Weights of a small mixture-of-experts language model, trained from scratch on English Wikipedia: 128 SwiGLU neurons an expert.
Below are experts of layer 4 (counted from 0) of a mixture-of-experts language model. Rows are named router (the router's row for the expert), down (a neuron's output weights, with its number) and show model dimensions 0-95. Each number is 128 + 24 x the weight over its row's rms, rounded and kept within 0 to 255.
After each expert's rows: "comes before" lists some tokens at least twice as common just after its tokens as in all text. This comes from a sample of Wikipedia text that the model never trained on. Tokens count by the router's weight.

# expert 14
router [131 133 107 139 111 122 116 130 125 142 135 132 105 192 116 124 105  99 129  91  42  96 127 160 102 148  81 121 137 111 193 126 119  62 136 136 150 154 108 121 162 142 117 151 139 165 168 121  96 117  99 167 151 130 137 117 124 143 157 108 139 115 158 133 128 113 112 119 159 111 129 149 127 155  91 114 152 109 129 105 114 131 108  92 123 118 122 164 155 113 117 131 129 131 144 144]
down0 [106 133 109 102 113 146 111  89  58 149  84  85 181 144 171  97 130 144 136 123 131 110 133 128 125 178 147 100 125 124 189 136 128 140 109 153 113 120 114 116 112 160 125 102 144 153 156  69 136  86 110 130 134 112 159 126 122 138 176 112 104 106 130 128 158 115 134 129 133 109  97  95 105 146 133 140 119 112 124 120 153 130 132 100 120 146 112  85 139 133 127 151 139 107 166 152]
down1 [142 130  97 156 160 161 153 159 148 120 121 114 146 189 122  95 107 112  99 119  78 148 132 146 126 114 158  96 144 141  85 108 125 110 159 135 121 101 138 155 130 128 144 125 164 159 105 131 159 110 105 159 156 149 128 118 132  98 111 165 143  96 139 106 138  96 120 116  78 132 188 174 116 131 116 134 104 152 119  93 144 127 129 161 155 126 149 138 119 107 123 113 123 190 118 117]
down2 [180 109 160 116 118 131 144 105 115 118 161  94 141  95 125 139 137 134 108 119 147 150 105  80 120 138 138 116 157 120 176 138 176 121  96 119 149 106  89  93 147 116 158 110 163  89 172 148 128 148 160 150 159  94 126 110 109 116 135 133 143 128 113 107 148 103 139 121 138 128 170 131 104 177 135 113 118 143 116 114 113 112 135 158 192 156 138 116 125 113 107 148 115 147 145  73]
down3 [118 132 150 152 186 161 161 129 121 105 132 149 139 132 162  88 102 161 140 108 118 124  74 127 150 130  94 148  73 148 134 139 151 145 133 146 128 162 111 113 161 148 133  83 111 156 109 154 116 106 150 127 131  86  84 143 167 104 118 136  95 158 156  97 147 114 118 127 118 129 131 112 101 116 124 100 132 190 136 139  80 110 111 138 121 170 156 147 118 109 145 129 134 133 102 130]
down4 [187 110 113 113 161  80 166 132 131 120 116 139 159 121 116 127 112 113 109 171 113 133  78 134 100 119 106 116 125 134 118 134  97 140 101 163 154 123 101 177 140  94 141 142 115 138 154 172 113 106 101 134 126 133 110 133 165 141 149 156 124  89 132 132  90  88 127 111 159 136 146 147 127 115 120  92 103 117 116 173 111 119 127 139 106 118 124  99  90 109 155 180 125 179 109 140]
down5 [ 84 181 113 161 112 114  96  99 119 147 137  96 155 120 126 182 137 123 145  72 139 151 110 121 104 148 157 112 135 101 140 137 138 127 145 146 140 132 139 165 120 123 155 114 126 142 137 133 127 167 172 128 155  90 104 138 170 103  87 155 136 141 104 189 143 106 123  99 152 121 142 143 122 124 156 105 129 104 147 118 132 100 121  97 115 124 144 115 166  72 152 113 153 141 119  97]
down6 [143 133 149  90 148 125 125 111  98 119 124 113 166 107 121 159 122 131 137 143 139 142 142 125  86 154  76 112 134 151 114 164 184 155 116 113 166  99 108 114 168 126 153 128 129 141 133 122 157 121 113  84 160 137 129 132 147 137 145 102 111 111 126 123 121 169 143 123 101  74 179 142 142 146 135 103 114 128 129 126 175  83 119 139 144 132 102 119  89 154 117 158 135 151  80 182]
down7 [ 75 122 158 127 139 173  94 144 107 115 120 116 110 117 141 140 138 134 123 137 178 116 144 134 144  88  92 131 158 168  81  85  85  98 158 163  91 131 121 152 113 133 101  88 102 112 103  88  85 138 147 151 120 135 127 107 126 131 129 104 162 105 128 113 158 165  89 156 124 153 150 130 150 128 146 153 120 136 145 129 144 136 131 103  98 133 120 133 134 135 167 146 143 160 135  77]
down8 [129 112 105 150 140 135 136 129 112 205 146 153 153 137  83 161 142 122 134 118 133 167 169 158 139 103 111 150 142 157 109 127 134 128 160 104 140 128 165 159 142 112 138 116 112 100 124 155 163 178 141 163 159 110  86 127 115  83 104 128 104 118 186 147 129  92 144 133 117 129 144 145 100 126 145 106 112 147 100 144 155 164 145 131 106 141 127 119 124 109 108 184 126  98 137 113]
comes before: "1", "2", "3", "4", "6", "5"

# expert 2
router [152 128  88 113 114 106 144 135  95 140 126 149 100 145 142 153  96 126 130 112 113 105 148 136 105 156  83 145 138 118 175 123  86 122 152 141 121 151 143 136 132 148 106 156  83 158 133  60 114 116 123 146 150 102 124  94  97 156 158  91 129 121 183 152 185 106 123 129 138 111 138 138 164 167 111 154 117 104  90 126 135 150  99 103 125  98 148 133 124 114 120 125 160  93 139 113]
down0 [152 131 100 139 135 129 163 133 146 138 100 131 128 146  83 161  98 153 120 117  96 124 159  69 120  93 129 185 143 127  98 140 135 138 102 146 124 134  96  96 148  86 157 125 114 127 118 177 134 165 117  91 115  85 124 134 117 147 138  77 147  92 119 136 122  83 103 128 156  90 133 100 107 144 134 124 143 133 128 142 144 172 135 153 110 137 122 153 115 129  90 130 113  86 148 163]
down1 [129 106 157 106 103 144 148 124 133  55 113 147 151 134 145 122  89 137 138 142 122 156  97 188  91 105 161  97 106 133 177 140 179 124 176 140 128 103 157 149 169 150 124 113  98 113 137 123 115 149 176 135 171 130 152 132 118 131 125 136 118 132 136 121 134 125 142 124 150 135 131 126 159 148 139 137 163 135 102  72 122 131  81 121 137 134 116 124 139  86  93 137 136 144  95 133]
down2 [117 149 114 115 131 139 134 115 148 133 135  98 118 140  79 108 107 122 125  92 148 151 147  99 163 144 114 169 112 138  98 135 120 138 174 144 124 126 107 116 120 151  76 124 172 150  92 130 140 134  84 122  93 123 113 167  92 108 163 151  96  89 134 149 149 154 131 134 149 116 127 122 141 126 124 154 158 139 124 133 140 150 101 168  95 109 181  90 118  97 161 165 103 137 146 175]
down3 [150 122 123 147 144 125 178 112 138 102 159 111 134 106 123 136 119 120  95 101  76 141 147  94 129 134 138 125  65 118 157 137 154 137 160 116  83 155 112 113 112 165 113 138 145 120 120 138 170 107 130 125 136  86  88  97 163 118 144 110 111 156 130 129 117 109 117 131 126 101 182 207 117 160 144  95 162 140 118 123 118 135 155 105 131 106 118 108 144 135 143 125 158 133 121  86]
down4 [145 132 116 131 136  83 118 143 144 161 141 155 117 145 153 110 135 101 133  97 163 139  91 112 121  70  87 108 135 159  90  96 170 140 104 159 115 132  84 120 109  90 130 127 131 100 120  92 142 115 135 162 127 127 118 151 110 140 110 180 157 128 116 107 109 139 188  92 115 136 145 146 127 133 111 161  96 121 148 133  93 143 173 142  92 159 118 109 116 164  94 123 116 129 119 128]
down5 [177 148  86  87 180 127 123 138 106  90 126 138 101 156 103 133 148 132 100 159 146 105 122 138 128 124 138 103 125 104  98 147 103 119 126 119 144 153  87 125  98  94  96 136 150 110  82  97 124 162 108 113 116 134 116  95 160 161 111 128 129  91 148 126 120  73 134 150 140 111 123 138 104  60 142 169 129 111 175 128 141 108 103 146 160 135 127 124 149 128 110 115 154 117 116 116]
down6 [134 125 130 145  94 190 137 102 134 130  93 106 139 133 131 105 154 101 163 140 151 138 156 128 146 139 152 142 117 121 130 139 138 159 132  86  97 127 152 145  93 127  96 129 130 159 179  93  96 107 116 144 124 111 157 117 112 110 151 112 100 172 159 127 144 120 124 160 161 158 155 153  82 116 122 142 100 126 128 101 160 126 159 103 158 105 100 135 128 122  86  96 145 145 192 129]
down7 [160  98 127  58 148 129 134 147 130 176 118 135  72 144 123 137 144 123 135 124 155 110 153 139 151 167 120 134 134 135 128 147 167 121 141 153 113 169 110 124  91 133 180  81 111 143 160  92 122 146 113 121 138 124 126 115 163 127  99 125 132 137 183 132 140 110 156 115 145  95 105 118  98 138 170 110 106 102  79 124 137 108 173 111 119 148 143 150 145 158 114 138 158 112 114 134]
down8 [ 69 141 194 132 160 123 157 144 113 142 166 135 129 138 130 127 128 135 141 171 126 120 110 108 162 182 137 109 120 160 180 151 121 116 105 127 157 144  97 141 146 123 127 130 141 126 150 139 119  59 122 105 133 144 144 103 118 182 130 157 124 147 108 128  79 134 129 135 145  99 145 122 125 120  93 118 130 134 121 110 146 113  62 130 140  82 135 104  93 118 114 127 128 104 138 109]
comes before: "–", ")", " | ", " |", ".", ")."

# expert 11
router [140 140  83  93  94 109 105 151 128 165 115 173 140 155 173 133  79 122 125  77 129 116 128 121 117 142 126 142 144  93 155 130 120 115 125  92 158 136 131 140 160 150 128 164 111 130 134 113  59 124  81 149 163 111 148 117 109 144 158 124 115 100 180 123 139 136 145 156 163  95 127 160 139 153 133 109 136  98 104 113 144 114 102 129  93 134 114 141 114 138 151 168 155 118 118 103]
down0 [177 112  96  95 126  79 133 128 137 134 114 139 119 124 132 114 147 102 132 162 159 150  83 118 114  67 112 129 142 153 157 125 145 119 164 110 117 144 122 150 103 111 165 142 116 161 150 112 100 106 164 171 106 110 140 121 134 100 100 173 140 162 120 130 143 152 164 147 139 132 130  97 146 120  94 128 105 125 130 128 132 153  97  99 145 123  83 155 159  84 123  96 171 133 106 101]
down1 [106 153 113 136 107 132 148 114 126 160 125 192 130 119 135 133 130 174 126 142 163 126 131 139 150  87 167 110 168  84 136 134 141 124 104 107  60 136 129 146 152 108 123 100 104 110 122 136 109 144 154 134 102 151 107 153 118 106 148 156  99 163 107 178 137 141 116 164 153 127 127 156 162 118 100 129 143 120  96 111 156 157 117 106 124  87 105 131 104  97 134 137 109 159 102 171]
down2 [138 107 146 127 108 114 124 135 143 148 106 134  97 102 159 144  66 124 139 122 101 150 109 181 122 138  91 148 111 121 128  88 100 137 127 138 112 103 106 116 148 147 152 128 123  53 164  99 122 124 169 116 143 102 100 136 115 161 112 115 157 138 111 153 161 136 133 129 167 170 142 163 115 140 118 138 151 135 150  83  97  95 132 139 115 127 170 155 139 154 120 129 107 150 114  78]
down3 [133 167 141 160 110 159 105  81 118 130 129 159 163 135 155 103 103 119 137 137 140 111 150 125 142 133 156 126 141  97 132 127 136 103 141 173 171 154  88  89 157 120 128 139 140  91 160 167 116 181 105 140 162  61  96 133 127 178 132 109 102 107 157 148  91 131 145 107 123 136 103 112 168 121 145 123 125 125 153  91 134 146 114 161 125 141 134 121 114 155 111 107 142 155 138 134]
down4 [120 145 125 111 117 130 129 155 123 119 148 162 129 118 156 131 141 115 121 176 121 127 100 146 114 131  81 128 139 130  95 161 134 136  86  96 111 104  99  75 173 167 122 132 107 137 108 183 140 154 162 135 117 153 122 136 129 124 115 144 115  88 138 147 100 167 101 141 157 170 150 114  65  96 141 151 161 181 115 125  98 120 124 145 134 137 113 117 103 147 125  90 159 111 107 122]
down5 [ 90 128 128 147 129  92 188 173 155 134 108 115 124 113 127 173 125 111 139 111 160 148 121 107 122 126  68  63 154 132  63  98 152 128 159 121 152 118 171 129 166 104 113 126 112 133 141  97 114 126 116 149 141  90 153 116 117 102 150 145 126 129 120 129 143 133 138 129 146 127 122 121 171  78 128 148 108 108 120 160 112 139 128 139  95 137 160 150 121  90 146 139 143  93 122 122]
down6 [113 142 107 146 189 112 111 112 116 163 153 124 154 140 117 157 171 108 175 140 118 117 150 111 149 113 114 110 141 111  88 100 162 108 125  92 103 149  98 113 156 144 134 102 146 128 117 118  95 122 132 156  97 164 139 108 103 131 145  93 176 162 145 128 104 138 118 170 119  84 104 123 128 165 126 179 109 108 139 110 107 135 168 127 117 128 105  90 122 114 101 128 149 101  97 106]
down7 [152 129 144 136 105 144 131 161 107 122 134  98 148 134 159 143 143 124 133 112 119 161 121  45 132 140 111 110 135 173 159  83 122 117  87 110 149 148 193  93 163 143 179 122 145 157 120 130 105 177 148 118 121 144 114 101 142 137 115  96 126 159 136 111 120  88 105 139 142 142 131 143 126 102 102 141 123 116 127 135 128 166 119 158 139 143 112 156 115 152 147  83 113 153 134  92]
down8 [155 129 150 106 148 117 176 104 146 136 117 124 139 144 159 101  97  92 118 115 164  55 126  81 115 108 100 114 115 155 113 136 132  94 138 126 161 167 117 127 103 132  76 145 129 112 137 156 136 138 129 161 151 110 106 135 133 177 103 119 133 103 124  91 111 111  89 101  73 126 122 124 111 116 135 188 133 105 113 133 116 129 150 147 127 112 116 127 112 107 149 126 185 103 123 121]
comes before: "\n", "0", "\n\n", " MP", "3", " ·"

# expert 5
router [149 175  89 114  98  86 129 165  97 152 132 134 144 153 133 172  99 120 126 109 122 138 123 114 131 140 117 135 131  97 120  93  96 113 127 109 111 108 128 131 160 183 142 156 123 127 143 116 102 140 116 130 129 124 127 114 138 114 165 104 176 140 186 174 134  91  79 145 157 116 126 182 134 138 121 136 151 120  97 120 140  92  79 114 155 107 152 137 129 165 110 112 143 115 135 162]
down0 [151 133 127 115 113 114 112 135 143 129 145 165 107 136 157 130 144 103 165 131 147 114  98  85 157 157 139 128 179 108 103  82 142 112  84 122 115 133 197 106 104 114 131 132 158 125 122 148 149 137 122 120  80 138 134 107 139  96 149 160 116  87 139 160 151 130 135 146 107 148 181 100 129 159 155 133  56 119 122 105 119 138 105 136 125  89 129 146 150  99 147 119 164 131 136 130]
down1 [107 123  89 121 126  71 138 102 138 144 118 119 123 125 137 144 125 131 115 117 128 108 179 125 135 156 128 153 144 140 158 163 109 164 123 142  85 104 157 110 128 124 153 144 115 144 121 119  97 108  88 146 118 123 100 158 148  69 107 140 110 109 180 146 147 148 135 119 135 149 113 162 139 148 147 135 153 161 137 127 156 143 140 192 129 130  82 123 163 154 120 124 152 100 191 156]
down2 [ 86 138 110 122 140 127 100 137 153 141 139 134 119 194 161 136 125  74 136 105  98 122 162 144 152 133  95 111 141 126 176 138 133 120 100 122 158 145 120 134 162  95 117 125 157 149 146 113 109 126  96 127 167 112 123  88  96 141 121 139 107 120 125 123 117 110  99 119 140 134 112 135 113 137 156 106 105 130 108 103  93 165 186 127 138 155 117 121 114 131 149  54 142 133  83 170]
down3 [108 128 148 145 158 153 133 128 111 137 174 146 180 107 151 137 113  76 158 140  93 113 113 139 113 140 168  99 158 108 108 134 146 122 126  76 115 160 116 136 132 134 113 108 106 128 145 128 101 143 155 151 148 136 111 132 129 131 138 102 122 112 163 132 115  87 182 112 110 105 138 165 125  65 106 126 182 125 100 174 130 116 131 111  82 106 107 176 138 117 138 120 138 131 129 104]
down4 [153 117 119 112 128 128 138 141 150 115 150 118 149 142 101 128 130 102 104  63 205  96 136 119 117  99 107 167 130 133 120 150 124 137 139 132 135 138 136 172 159 110 136 107  89 106  72 146 129 113 103 153 161 162 110 154  86 133  98 136 107  95  87 135 137  98 130 139 152 162 107 177 124 114 134 123 152 116 134  95 125 120 166 117 132 131 152  78 122 124 134 141  91  98 125 127]
down5 [134  74 101 140 125 144 139 191 158 152  74 131 155 131 113 122 119 121 143 152 100 119 126 176 133 167 123 150 144 118 132 128 149 109 143 118 101 111 171 118 132 126 129  93 134 129 125 105 137 109 150 154 125 111 101 141 119 123  68 148 184 124 143 163 134 131 129 104  94 121 118  81 129 176 100 144 113 114 109 119  96 156 153 115 117 101 113 173 122 134 173 139 155 102 119 133]
down6 [145 132 165 148 159 177 149 143 119  80 132 101 181 137 100 143  96 133 114 129 168 116 135 143 129 109 113 131 115 100 107 129 158 101 130 106 167 101 146  95 133  96 187 107 112 114 131  98 136 111 166 133  97  86 120 105 145 122 153 125 122 134 101 126 121 127 119 167 118 109 125 113 153 163 109 111 156  97 117 168 130 154 147 142 131  90 114 157 147 133 104 160 105 155 147  83]
down7 [140  83  99 143 109 150 139 138 137 130 149 139 107  96 107 119 108 152 124 125 164 101  97 158 104 119 118 127 120 183 127  95 106 117 140 142 141 173 123 128  75 164 121 130 151 113 130 143 129 137  84 121 137 116 109 106 117 129 126 139 109 154 128 139 130 116 127 126 163 158 132 132  79 132 156 121 122 125 149 110 109 146 119 105 145  92 172 163 126 113 159 146 141 141 211  61]
down8 [122 112  91 152 119 130 128  69 158 143 160  98 151 141 139 110 134 159 116 125  97  73 131 111 126 147 135 128 107 133  79 111 119 146 117 154 131 116 147 126 137 121 137 144 137 133 156 116 125  94  88 129 115 130 120 115 166 111  99  41 128 127 120 147  98 129 125 168 119 176 125 136 151  85 102 114 120  74  98 126 143  95 132 161 114 138 144 117 163 101 119 118 131 117 170 118]
comes before: " | ", ".", "–", "\n", "; ", ")"

# expert 22
router [156 164  92 107 112 102 112 149 114 180 125 160 138 152 171 127  93 141 124 123 100  84 146 134 122 146 104  90 155 144 138 144 113 115 138 128 112 138 117 133 169 146  94 158 103 120 137 133  64  94 135 135 153 115 130 132  99 158 179  65 162 161 169 139 121 120 120 159 149 137 101 164 152 147 126 109 127 122 124  88 160 130 127 117 138 111 117 129 125 117 136 134 166 107 118 122]
down0 [132 123 101 170 109 103 109 133 126 130 136 124 123 140 129 135 150 125 118 141 133 131 132  96 170 146 151 124 125 118  68 112 160  86 140 151 123 109 124 197 143 128 109 138  94  90 176 117 108 152 113 128 154  73 102 135  99 141 135 156 173 105 154 128 115 108 150 122 130 128 151 111 117 157 107 129 172 144 106 101 116 114 130 150  78 144 118 176 107 158 124 157 132  78 140 128]
down1 [116  97 127 126  90 129 161 111 165 103 139 108 143 139 119 114 140 128 131 130 143  94 100  84 126 166 112 100 109 137 151 139 141 133 170 137 147 150  85 110 111 115 122 142 166 157 120 135  80  96  88  69 128 120 122 114 165 134  98 137 113 173 160  89 145 149 127 145 140 136 101  93 119 118 107 146 113  82  94 158 144 111 163 115 131 161  87 120 125 129 123 140 115 147  81 134]
down2 [112 142 153 170 113 146 134 156 147 135 155 167 159 137  95 116 146 143 133 132 118  93 118 111 124 100 109 108 123 103 114 117  97  68 138  89 124 116 133 141 150 162 131 113 170 104 126 145 127 172 131 141 157 152 122  88 138 167 125 109 132 150 161 157 110 158  81 157 155 111 126  66 162 142 124 137 156 117 120 109 121 160 124 124  91 115 148 123 116 120 138  69 158 157 125 113]
down3 [134  95 163 123 105 130 132 104 115 137 133 122 125 157 162 131 134 147 153 108 173 149 151 119 142 101  75 105 116 137 134 100 111 134 126 162 124 168 148 136 129 145 139 137 123 153 145 154 134 122 153 120  86  98 175 166 148  98 115 123 113 138 164 170 151 108 128  80 169 125 138 150  98 108 134  98 126 142 142  83 118 130 112 142 150 106  87 150  84  78 173 152 146 141 102 116]
down4 [147 130 118  96 169 126 104  92 121 151 128 110 129 119 168 115 101 104 125 150 124 145 122 185 133  98 156 105 110 127 132 120 158 118 121 113  95 107  91 138 126  84 135 138  96 130 108 147 118 153 144 126 183 164 123 109 124 116 117 114 117 117 112 115  67 148 125 127 100 157 121 137 118 158  95  86 109 143 111 174 118  80 136 128 172  56 150 129 143 120 155 110 135 117 131 141]
down5 [144  80 127 127  98 131 110 128 110 129 135 156 129 104 111 117 122 120 100 120 136 125 105 133  66 127 155 141 141 116 116 103 137 108 176  89 121 137 173 137 120 135 154 153 121 113  87 135 143 165 131 137 129 114 153 149 147 103 152 110 135  74 140 142 117 148 138 161  96 113  99 111 127 140  82  71 140 141 166  87 128 141 147 112  83  89 122 101 180 115 104 108 151 101 137 149]
down6 [134 127 152 127 146 100 133  83 170 150 133 134 113 176 152 141 122 112 133  67 153  96 187 130 145 189 151 124 164 147 149 169 124 116 147 133 142 130 159 143 120 118 101 145  67 113 167 145 127 116 111 138 138 111 105 128 152 140 135 135 103 107 109 124 137 132 133 107 104 125 139 157 111 158 108 168 161 103  96 109 113 138 102 143 109 148  91 136 133 108 168 118 117 165 113 114]
down7 [132 138 129 130 159 138 122 126 148 125 160 148 106 149 140 142 106 163 138 187 117 116 122 133 120 120 122 127 134 114 112  77 113 152  99 135 114 120 118  67 126 149 152 103 119  99 146 135 164 154 146 155 102 111 100 181 131 109 142 138 136 145 125 114 197 107 113 145 156 148 139  87  83  71 130 103 148 136 127 110 142 122 123 173 130  96  90 132 131 158 137  99 172 122 109 111]
down8 [ 91 137 179 145 115 120 118 126 153 136  91 143 132 116 129 106 117 121 118 152  97 123 128 117 124 132 143  87  99 111 165 114 139 101 131 121  91  89 145 165 140 104 123 126  97 107 151 133 123  98  77 140 126 104 112 112 100 136 132 128 145 122 139 113 106 128  89 142 149 138 143 184 123  92 115 143 167 130 112  86 148 136 154 136 120 176 122 140 142 202 198 121 143 114 149 119]
comes before: "| ", "\n", "|", ": ", ":", "=="

# expert 30
router [122 110 102  88 132 127 102 179 105 168 129 154  87 162 129 124 119 124 145 127  43 131 157 123 129 150 119 121 148 121 130 112 114 128 129 131 119 154 132 134 126 131 141 160 113 174 195 148 122 145 122 128 138 143 136 129  88 120 125  75 120 187 145 145 130  80 105 129 144 124 119 135 167 124  86 146 163 127 113  99 142 152 108 120 129 119 129 170 148 126 114 128 157 141 158 130]
down0 [149 144 165 108 114 169 146 170  84 137 150 174 133 126 133  70 129  97 133 158 132 104 131 123 122  88 163 138 118 139 131 171 118 145 133 169 144 116 135  98 122 128 145  79 123  87  89  98 100 153 143 121 142 101 113 136  77 138 159  94 144  93 164 112 120 133 104 128 130 114 127 121  92 137 105 159 173 139 118  80 144 119 142 112 145 129 115 134 147 134 110 150 105 107 135 140]
down1 [160 116 128  94 145 161 147  76 176 143 139 109 102 125 138 112 165 146 138 109 137 156 121 109 151 162 129 123 112 127 107 141 116 156 118 151 138 175 133 109 101 118 162 140  92 150 118 103 133 180 144 123 139 136  97 166 123  81 105 135 116 142 116 100 104 153 112  92 105 152  85 124 107 130 121 140 142 162 128 120 120 127  93 178 179 104 146 134 116 144 106 149 167 154 157 105]
down2 [163 166 119 143  73 121 150 147 171 138 138 132 145 142  87 174 111 124 111 153  85 133 124  96 120 134 145 109 142 104 185 139 171 102 111 114 120 136 113 139 131 132 146 159 161 119 128 114 151 138 112 104 132  69  92 157  60  92 128 142 122 131 136 130 109 122 109  95 144 155 113 134 152 137 134 151 135 111 108  83 111 115 115 120  74 127 135 116 135 145 122  91 151 113 132 136]
down3 [150 127 144 117 127  77 172 172 134 152 143 107  71  98 106 119 144 114 149 133 158 163 120 112 105 147 136 104 111 131 104 112 116 142 169 149 118  95 106 142 132 130 159 108 150 116  91 137  96 117 132 114 178 105 120 118 135 140 134 113 134 157 147 165 206 136 147 116 169 143 147 137 133 140 120 166 149 141 116 148  89 147 160 159  90 141 121 125 120 113 162 166 118 117 137 113]
down4 [127  92 133  91 118 132 138 110  97 135  84 170 138 112 120 161 149 127 130 128 152 157 120 136  87 126 120 133 101 120 166 149 146  96  44 102 112 137 148 105 102 139 113 101 152 123 146 140 129 161 130 138 110 145 126 159 156 107 102  47 143 124 117 117 121 131 125 127 140 137 133 106 146 128  98 150 105 131  81 158  93 114 114 122  91  95 148 138 144 109 103 108 142 111 167 137]
down5 [111 136 104 123 108  79 133 109 117 111 157 126 133 121  96 151 122 111 112  76 135 120 147 170 110 131 131 140 140 140  67 172 140  79 126 145 140 106  99 136 106 124 144 132 121 119 114 132 101  99 102 147 123  85 181 126 137 170 117 149 146 148 159 153 126 156 170  84 128 113 118 146 119 132  61 122 147  87 137 106 127 150 114  93 122  92 139 106 123 100 131 105 100 131 120 106]
down6 [109 120  82 135 114  74 150 123  75 105 135 105 108 142 161 141 136 114 123 129 117 148 130 140 132  97 102 135 171 120 150 155 150 131  96 163 110 155 136 158 154 127 141 117  90 127 103 115 123 171 150 115 140 101 149  95 164 131 106 145 156 143 185 141 136  91 131 128 129 178  89 106 157 118 119  98 117 103 110 128 140 134 140 117 145 132 145  79  96 155 131 116  76 149 114 144]
down7 [159  90 121 136 121 136 121 141 103  96 123 145 172 151 129 139 122 116 124 145 106 131 164  81 162 115 140  73 133 133 135 122 109 131 105 157 104  84 142 150 129 103 117  91 113 164  99 120 128 107 104 132 151 129 151 166 137 174 128  97 142 155 158 110 173  74 114 137 129 130 133 171 127  97 135 153 100 140 121 176  84 157  96 129 119 169 117 144 134 136 133 154 129 108 157 121]
down8 [147 138 140 117  88 110 146 134 101 123 144 126 131 103  80 123 104 115 115 142 105 132 121 170 134 125 100 136 140 145 202 132 119 116 164 115 155 105 128 146 148 150 121  84 128 147 116 126 133 134 160 198 112 122 152  77 157 169 167 102 152 120 121 125 172 123 131 145 147  94 162  97  96  88 157 124 125 129 108 120 143 101  90 101 149 143 131 132 120 133 154 123 106 100 159 131]
comes before: "\n\n", "The", " The", "==", "===", "="

# expert 4
router [ 97 110 116  93  91 135 122 159 102 162 123 151 124 158 170 144  76 112 155 125 132 102 115 130 136 121 111 115 145 109 141 141 117  82 119 134 135 131 103 158 159 162 148 138 123 126 129 142  83 130 150 123 152 133 161  90 114 149 167 120 142 154 170 156 122 100  89 153 148 132 123 158 179 165  94 130 163  87 129 102 149 121  68 103 153 118 113 147 136 136 133 144 151 107 111 127]
down3 [169 103 122 150 113 163 126 149 112 109 142 113 111 191  73 103 111 118 115 140 130 159 116 115 134 111 126 180 165 152  95 122 112 107  96 100 157 107 126 135 132 118  99 112 142 128 134 138 118 116 172 109 112 116 134  85 123  86 143 177 138 106 144 117 159 129 109 138 130 112 136 159 123  58 128 159 158 117 152 146 123  96 114 130 143 105 145 132 105  90 114  91 120 151 154 142]
down4 [142 108 159 119 134 136 128 165 132 120 161 150 146 127  89 144 129 162 140 145 116 126 137  98 130 132 168 135 141 131  17  94 146 117 136 139 147 103 105 117 132 153  75 123 165 153 135 147 126  87 121  97 110 103 166 155 154 128 135 156  71 147 159 127 147 108 139 129 127 136 121 101 124 151  88 158 129 123 126 121 122  95  81 115 149 132 141 122 151 131 113 118 130 141 127 110]
down5 [117 140 154 132 130  95 152  54 148 113 153 140 126 151  89 120 131 148 110 131 123 125 129 156 155 125 111 136 152 152 117  89 133 105 155  97 160 142  93 119  99 115 148  96 117 145 119 157 146 165  93 150 106  68  75 158 170 126 150 103 148  91 119 105  99 112  93 163  89 109 134 147 146 125 120 128 120 132 124 151 108 111  92 154 115  91 134 141 107 126 104 119 131 130 156 142]
down6 [126 143 132 131 118 216 148 149 159 144 133  92 139 114  95  84 117 147 113 121 145 137 141  97 104 101 131 128 135 111 174 114 106 139 144 104 111 112 111 140 106 143 132 146 178 149  95 149 116 128 105 121 146 146 129 160 141 153 111 151 153 135  86 117  88 107 144  95 141 122 143 136 106 149 148 110 116 162 140  91  63 159 106 106 155  98 120 129 112 173 103 123 122 117 144 119]
down7 [131 137 170 145 142  49 147 139 121 132 141 148 150 141 125  95  79 107 149 137 123 150 160 122 136  80  46 122 119 116 117 100 123 141 147 115 127 137 152 123 116 138 108 164 124 147 124 146 140 124 154 149 152 149 154 120 122 129 119 144 182  71 101 134  80 136 112 158 127 120 150 132 138 167 129 106 118 127  97 137 127 146 143 153 135 120 134  87 147 101 109 151 135  95 105 112]
down8 [ 97 118 132 111 101 132 149 113 132 187 106 143 152 137  98 122  99 121 157 105 136 129  89 209 125 125 109 112 101  92 148 150 156 111  98 110  85  97 173 128 117  87 156 130 132 112 156 113 117 161 156  98  90 137 126 144 126 109 112 140 130 112 101  93 109  95 139  76 138 138 112  95 111 159 139  95 135 156 127 111 104 109 129 138 117 149 112 151 133 169 134 137 140 140 139 135]
down9 [ 90 148 128 117 180 128 156 143 147 127 146 139 102 165 110 164 127 137 126 118 135 163 151 163 111 136 101 141 139 118 180  97 119 149 116 177 134 136  99 140 101 122 111 194 160  87 142 149 131 119 110 120 124 136 115 165 151 115 118 103 119  96 101 112 117 121 120 155 162 158 139 170 151 182 128 120 107 120 104 145 132 103  96 122 117  84 134 138 150 112 120  92 129 103 127 170]
down10 [144 128 186 175 115  97 126 112 126 156 108 149 117 143  79 129 117 134 136 131 140 154 144 124  94 146 115 108 129 122 118 140 113 161 133 141 154 132  88 163 110 126 103  78 163 132 108 170  96 118 140  92 161 130 105 131  88 101 125 183 113 140 116 133 148 143 129  87 115 143 132 110 111 135  92 101 123 121 104 131 155 137 171 144 167 105 146 149 143 102 118 170  99 152  82 138]
down11 [124 114 134 144 155 187 114 136 131 145 159 128 114 145 138 123  82 128 145 135 158 103  97 127 124 133  93 142 147 138 120 139 176 135 123 152 108 131 149  96 130 150 150 117 103 160 165 172 151 163 149 124 127 125 146 114  88 125  67 151 101 187 151 163 121 140 114 134 134 117 128 106  93 145 155 144 116 161 169 152 135 132 156 148 129 159 136 123  72 125 151 148 147 107 133  87]
comes before: "\n", "-", "\n\n", "00", " | — |", "3"